{"num_hidden_layers": 8, "d_expert": 48, "hidden_act": "swiglu", "moe_layers": [0, 1, 2, 3, 4, 5, 6, 7], "router_score": "sigmoid", "routed_scale": 1.73, "balance_loss": 0.0079, "router_cosine_scale": 14.0, "norm": "rmsnorm", "norm_eps": 1e-05, "optimizer": "cautious_adamw", "beta2": 0.99, "max_steps": 4901}
Below are experts of layer 2 (counted from 0) of a mixture-of-experts language model. Rows are named router (the router's row for the expert), gate (a neuron's input weights, with its number), up (a neuron's input weights, with its number), down (a neuron's output weights, with its number) and show model dimensions 80-159. Each number is 500 + 25 x the weight over its row's rms, rounded and kept within 0 to 999. Numbers have three digits each.
After each expert's rows: a language model's description of what the expert responds to; "comes after" lists some tokens at least twice as common just before its tokens as in all text. This comes from a sample of Wikipedia text that the model never trained on. Tokens count by the router's weight.

# expert 14
router:539462478501506544519504466522498493525544495509494558511518482491491531504481465525453463469466516530457491487468540472509481483508472483518502506489477479523513534485511497437497491452497523448512456495490501502531476465517516478459477491
gate0:508487486471519466499557464497459498500508536503492534512479459510491506504487480539492463497494470469501488504503497500500496494486485473485503506446483567473467461533489489494489530485520533502522513506499475473518504485460485542495474516
up0:495557524505479545469492506514519477502501513537547501516516488502460496482504500525483579503496511515488503503463493491506462470516519484536502515519509469514506521475511479484513468502465521573518498481509527501515494514467477491514522449
down0:515474494440487420462484551498508507475506472533476501468498490463470477524535536486561530486476557527504503493505575516523492478529479516546523484516521461549532542494525546493534453514480501501527475538522519473506494479504510507509516483
It responds to: First pieces of multi-piece words, usually verbs or Latinate nouns split mid-word, such as encour(age), inv(ented), pr(ayer), sup(ermarkets).
comes after: " the", " (", " a", " to", " \"", " and"

# expert 18
router:506480502499490515504473494487490515498493493479500520518517477482465488517497457498497517474488542504503499524500517510499488492494466497467543491498493527486500543503507516461513483514481519464492459481490533526535476465536538487493469489
gate1:535486538510461484478478523447507514496490471494509533509522469520478526523514500473502509552514501506521520531524535472488486471512503530451487463501515516530550551502500477488468492496521528478476463547502501504490504522492507527498526532
up1:478482466484516493505552515531516475518528552522463497492459499480508462520507508522500490476505501502497482471454454518481517516497489490564509537524493469487466439493500507488515491490501468544507528476515480472512498510478508491486474463
down1:505490497493496538507500457458474527491491496487481489510506547493484502511490472517512516548521486481528522480500517473529509520473482517507462491470505524465520515491494510422491517495507515451524528499523470462502509483499523498493459490
It responds to: Pipe separators inside table rows after a name or place entry, plus heading equals signs and semicolons in structured lists and tables.
comes after: " |", ")", ".\n\n", " —", " |\n\n", "i"

# expert 16
router:502512516470502525500491510493469513519520497515534548536513473504502526564505508464433469496480518534484483501511540502495506494465504475485489528491496494465468510514510502492466517467525497478504544467475515508494435474561507497476459508
gate0:536535455534498513508462506495500530476501501512468492485511493484440517468470492484466525491477470466490457534490482521475491479486466512539466492520493493496510491537535458524523488503469483543508489487468497521485466460542497531481466507
up0:502498496485475501505532508519491461488455465494490524431496491512500516502494462483560492519496547513445522450499508474467513547516552469491502474512521492445532480508482512496530490512562509457504565504478529497479471481478530497515521464
down0:484507532514479522472521514425520523493501563518491474539468475497526512470498524492453542521493467501507478506517456490510486490444453527473505491507504505549484469557490469520491535516482500528487514514492448509478519494504483497486498535
It responds to: Noun-phrase openers such as the, The, its, his, their, these, plus clause-initial with after a comma.
comes after: ",", ".", " of", " and", " in", " to"

# expert 20
router:494515489493472527514502494485499494502510468508537556527520493481495504497520477490500512491463530515478505506483550462511504531505509475476527512488508487497535496505505498463475448487493482477470463440507483521512490472526558499449453539
gate0:477521476509465493510511532493509548506521497505494499522483508526491509476502476457491553510534529483521490509505492475488488517510526489468479516481522501519532489529490493518552444503496505527517524514469485505501514511514516522492487553
up0:491480526502524505505500512495481458514468513498484469440499479490487501542511483534508506486516496530506522473499498519499508460472502512533481473503531483469514529477479520508454538554507485479494486508498494496497480474480461527497496475
down0:503541490503515517519517510496485502486506483500506517462469514526504487461465495468523591572514477463491545500512458516536466518489487490487492505494457540493440502463519465525524483487543499534531482475440485513475479478488513525491506525
It responds to: Pipe separators and digit pieces inside sports, election and statistics tables, plus some country names and copulas like were, is.
comes after: ".", " |", " the", "10", " that", "00"

# expert 26
router:500477497508508486562512488518496507526517473493549524545472490497521494509502496481444501521478520469468492497498533486501475481507498472508463491484490456492493496488530521408504514466494503501515500494480497472492459511529519525470498501
gate0:512503494472488486537509493538462526480474552518469504541509497492458504483525479494501518507493500506520483524521450478515497505477559476542468535543525527510512502501559461470507487501519509528500473529444503390538500506490513515496489476
up0:517519503499531487527479507546456520492492547500476526470485505505503504533520523498524494524485497483501457504445478446481519501520561517536507507522502470463518511467525498470512539503476444517527488496493550444526504490499482507480485480
down0:505512512534520472527475489525483483459494469495501501488490517530500567508491479482505537517510497467491522479497560491543505488474497545488495489504497507476498492537460552532506503525517466474520500515475522520483518510457493502542517484
It responds to: Bare space tokens and opening parentheses before numbers or dates, in tables, infobox fields, coordinates and birth-date parentheses.
comes after: " |", ";", "–", " /", ":", "born"

# expert 58
router:465500482495533495505490526500513504509529530466492504512492510488525503508458471472472503503497509500497476477499515496485526502492528452478498513522504478499524488512510478442516497494514502496487497493508529458472475481571507449473465496
gate13:477473510538512535545463510549464484508484497508518543476494496507487558494501508501502465439469514463482506527543491500463522496506509502518491480501472508536520477460519520504471469521484517510480506512528485522522486482525524525500499516
up13:526469480496484461521523429510475514463517452493523542534474476496512475493529545495469525571492563509474491497507495476544497478532495506499443460519534484484485480468506478496501524433500513506503544518448530486527503523474492512456515526
down13:469557495477493517510480502538533487510495477457490443519481535556498531523515471477488481501504457490460504508510549494422560523524558453486500477539501491486467477483489524498487548528492519467502472519534517504524465494445520472496475525
It responds to: Closing == or === of section headings with line break, sentence-final periods before paragraph breaks, commas, and table row ends.
comes after: "20", "19", "18", "17", "16", "25"

# expert 27
router:500491507481493525471532500495472485532568455493506524544491482475471515537496469486446517480457522546480500489506509476498460509480514509465516500519480487507518489480509500458499482485499490460479476494475501468506476490522507455480458522
gate13:522502493537519495520521499493548494519490483523537503538527483427515517486490535486464482504463530453513479521519510502498493515479467509519494560464510517515488517488500453490483521460496494483529499538529494514469450533517449496496486527
up13:456519522455464531486508539536485498503472525518474483461486523559492534499525500538557514492495493500522483526550486487476553490494499446464469506519517467496528520424517526488514496509499504523501534438461502477495522507509507517479499496
down13:515470485486484456507502479511489503532508489481548501488479510516510477508503488497488488518534514506466494528449504519484513494500496526463522474480480491495520458477552528531465457496527504517489441514486477483507530505525534506491524527
It responds to: First half of four-digit years (19, 20, 18, 17) in lists, citations and ranges like 1992 to 1994, plus list and score numbers.
comes after: " ", "–", " (", " —", "°", "/"

# expert 53
router:499524506499479542502503512498500469541536471521497521529480495459476489509512508465472495501467543513470474473475535474507514525449520497487517487503513493474492495509497479472514465488523488505468514494491503447489472479562515482464464510
gate1:457512502491515537525537524475483523514470526495551509493494517449518501523480483469480497538527481510474497568481454485483512507490507492525543501495475540508458492513482513487485533476522471552476531509537502494493493511529508522502487492
up1:512535465501516493440508538411492528508483547513468490499484483512503505554484512512511478489446496485520483515460526521564504510514477554498500512506505505525496500559513503502524495528517530486474567522498491534530490457520502476499484477
down1:483490509481502478529516496506514504462495500503487493490495483504474493523525435495515525519467488511541495465472500521519493506490520485533507472459490481511491496474496501466535516483507491526545485496484488495472475476540521537488556488
It responds to: Pipe separators and numbers or dates at the starts of cells in results, election and season tables, plus month names and died or killed.
comes after: " |\n", " ", "0", "|", "1", "2"

# expert 15
router:495497503483496509470461481497512525498515461471496542493522477493500504514484486493488541476508546505469484503494555464513493537506509501493532529535493513477521524497506478425478476477509511446485441515506500476520522441574500476468462518
gate13:498460488485509513536473501496507459530492516518504515508501541512495497539457524519459513510485477484504524477538507510511475512472514475523473467508502515496464521529473538460498483524492478506487521497463490538505436475528508495516467481
up13:480467491493498513514450512493533505491521520456516531485498530494462445492432498531489481502514441522566564479540516490468471491483527488513486507530477496505478514504486508512495472523525502504497531504470502473482474516502522480493497504
down13:442502491495506495513462492475533470513494471515492503532472426522470511517490556501537522498504525536497517480539498531493483509502508457467476485528517523510520492514489493532500478488501487490460528519500473546506513502479529466506518509
It responds to: Century digits 19/20/18 beginning years in dates and tables, day numbers after month names, early/late before years, US city names.
comes after: " ", "–", " (", ".", " November", " May"

# expert 13
router:521492514502500514537479505494482487527515480507538511534488442462475483508503474485472517507468551480472449483523529470509495477508491485456530496482519450495502495507491525448462448500455477485463496456494473514503484494530509462469467509
gate13:538549517444494456559495517473492506498483452540459474509564453471527488526532507486521497532541501507446506512511507498502466522469511462487486500483495479545436493480507486478505512489464490502512497506522485511495465516504488504453501485
up13:524479485527500474493520570510482506516465511498545467501475535502496494470475520535517527495513427513510504533540509491537481480448513538484480520518496500480539520535470508533521473523516491464541515510476475545516488483493492495522465471
down13:518503502513515478514477538505530488489505460496511494499464503512513470525498483550522446492471464493490488495519456473501484519503501507557493492506552517452509508507487513539486492527497495524510510470491483550487495508496514533497536514
It responds to: Clause-linking after, before and which following a clause, sentence-initial This/He, and two-digit year or number endings in tables.
comes after: "20", "19", "18", "17", "–", "16"

# expert 28
router:488515522455467501498473524499453514517508497495547530482530484457458511526541487502448530478480518522483453506496541493513470492487516514480486500477515485507508533462518525419479475508533519497473491489482469493497493473546547512453470516
gate13:521483502514526498496403530488489487500503499521487524504528487502491543475467534515497472478501473529572538488495527527480484476503452464511493489479510468463509520507512474483522513489467487463492482509478535524466472466504526446518501520
up13:507506521502456500522455453508491531496480501501516534479502457472495549461540571528534496523512475504526551475472593503528452521524533490480504471540517492463543469512510497482496531502495489424481495484475513535514490457507498445504560498
down13:542514464512546508527488492475453527478507480531496494494531479478523462509509508516485527538507493480455527504490468495499478464538487526521508514502484475514451486474468494485504471546481546527520510518491502476488505508497480534482457489
It responds to: Digits and number pieces in tables, scores and dates, plus degree words such as so, too, very, rather before adjectives.
comes after: " ", "–", " (", " $", " +", " −"

# expert 54
router:524488527476504529507496522527514527537514477520511520512520473473498489515482503503449469464484572485472464518499517506503476479496472522520472521480457485509502544538508516397510479452468501486502486467485500483463505481558502493478457507
gate0:545513520509487526484519583500542527502526499472469510517491491542478522478505496506531530464543498500473481467467506441506498449507471519487478567498483480498475515537495534527524491476427480504522521496497491539497525495539473516478510511
up0:498481468507496476535508475495470516481502518510514479483496511468458531507491537493467466510497531484469556537542519535458483485454508504519489472525497517492504493525523454494486490538515552489465514460470527469484426500501529483490493487
down0:482533473481476470494528517477505499527486496515512513485506481414517499500506515506477544447501483486494466517517462454462488464490511507493510479515498482510498511504490522536501494502537502499482479487509534522491495490505540491473484483
It responds to: First letter or two of a word, usually after a quote, parenthesis or line start, as in st-olen, st-aunch, c-ats, N-igel.
comes after: " (", " \"", "\n\n", "-", "==", ".\n\n"

# expert 57
router:498477489496490529505508493501477512504534502486511519499493492488477497532507481517464499458486532492474466480503548491504493503488498460475505494481474501483517529512490518454497438494471486471480504432494505496498470503544513489481444508
gate0:497483534472530545478512521516499507462499537516508504514517525472479509474506503455482514485497481544432501500532497486519500476492556494504544475531517481489514506548476491508544524535516502498518472544526451476462497477495519451482444509
up0:498510521475529454488516536454511499472514517486517472495480495503504491487467522465484496507453478488462490522493548490462513493497500470494520497439494532548477525503509491515489498501487478507501443479506515497509466513483498486526494482
down0:533557520442554483532482499516553520477516535542504515519489466527524483469519463505525472504491485499513492521471502526528502502481524510538505478500533504505521510500544489474510540452535536470535491516466554549476452462478501491482517509
It responds to: Pipe separators and cell contents in wiki tables, units like m, kg, %, listed-building grades, football positions MF, FW.
comes after: " |", " ", ";", " -", "%", "0"

# expert 44
router:524501484526558535485505452474482514494498514501481523525529464468484504548508475491469490467497551519493479479490521504462528475550493492461532495536513460493513539493516511431466539506508492506527467516511541486495484508566507476495493518
gate0:484502475524488514475498484507498525507501515477532518513481468446532473482504468513491492514500448471489489505492457449486516450526472462494502498481512479548510514486472511479487519481497510476502510501466495508476514513421495505545490483
up0:489487500499463513521482499562487534515517471474524493528469502479522450460511517480487516547470461521479515471489503527501480497486543507492525500499557536489503486450533484467509508481516479483490492507499509485457502484487512513507485497
down0:493483517479474482468469495503504496493500450506438465533511502468515501533472536508485465529497498506514467489499533482522489508500508489529519513475498506470502489544496489559473519509468511481506507502506507456511512494503543483476524503
It responds to: Standalone space tokens before a year or score, as in from 1907 or a table cell 4–0, plus table divider rows.
comes after: " |", "|", ",", " in", ":", ";"

# expert 8
router:528477482467503542537482509489501495502526489490509544472482515480460487531525496491449531508480565512488496525515514513479451503518489515480517466489498481478539531473503499496511484490499487458539498498541536486503498533525496489445460524
gate0:516488538483534493506452499451556480499471485478486453498539534523494555542510511529510490511516541475498486498491515529497483520535487562517504433510487489511493490442425545495497504511503503477497495571538500516472517478496488498486504489
up0:506509521527508500456525482517506520530528465511489490503516477460569468468513432507522509538471483508513452481486499477487524517504477490529511497523512526489460510525477480495509501489459523508498517457470509491487502512518480507490491455
down0:509473508515459528459519526555454508475491478523497517492476497494491502500530455516476478528488520488528527501539463493480484512499475492534492495503463480517529526503490526561537515483506479508511478499515512502458483513533488557542511533
It responds to: Articles and possessive determiners such as the, a, his, their, usually right after of, in, to; also "c." before dates.
comes after: " of", " in", " to", " at", " for", " on"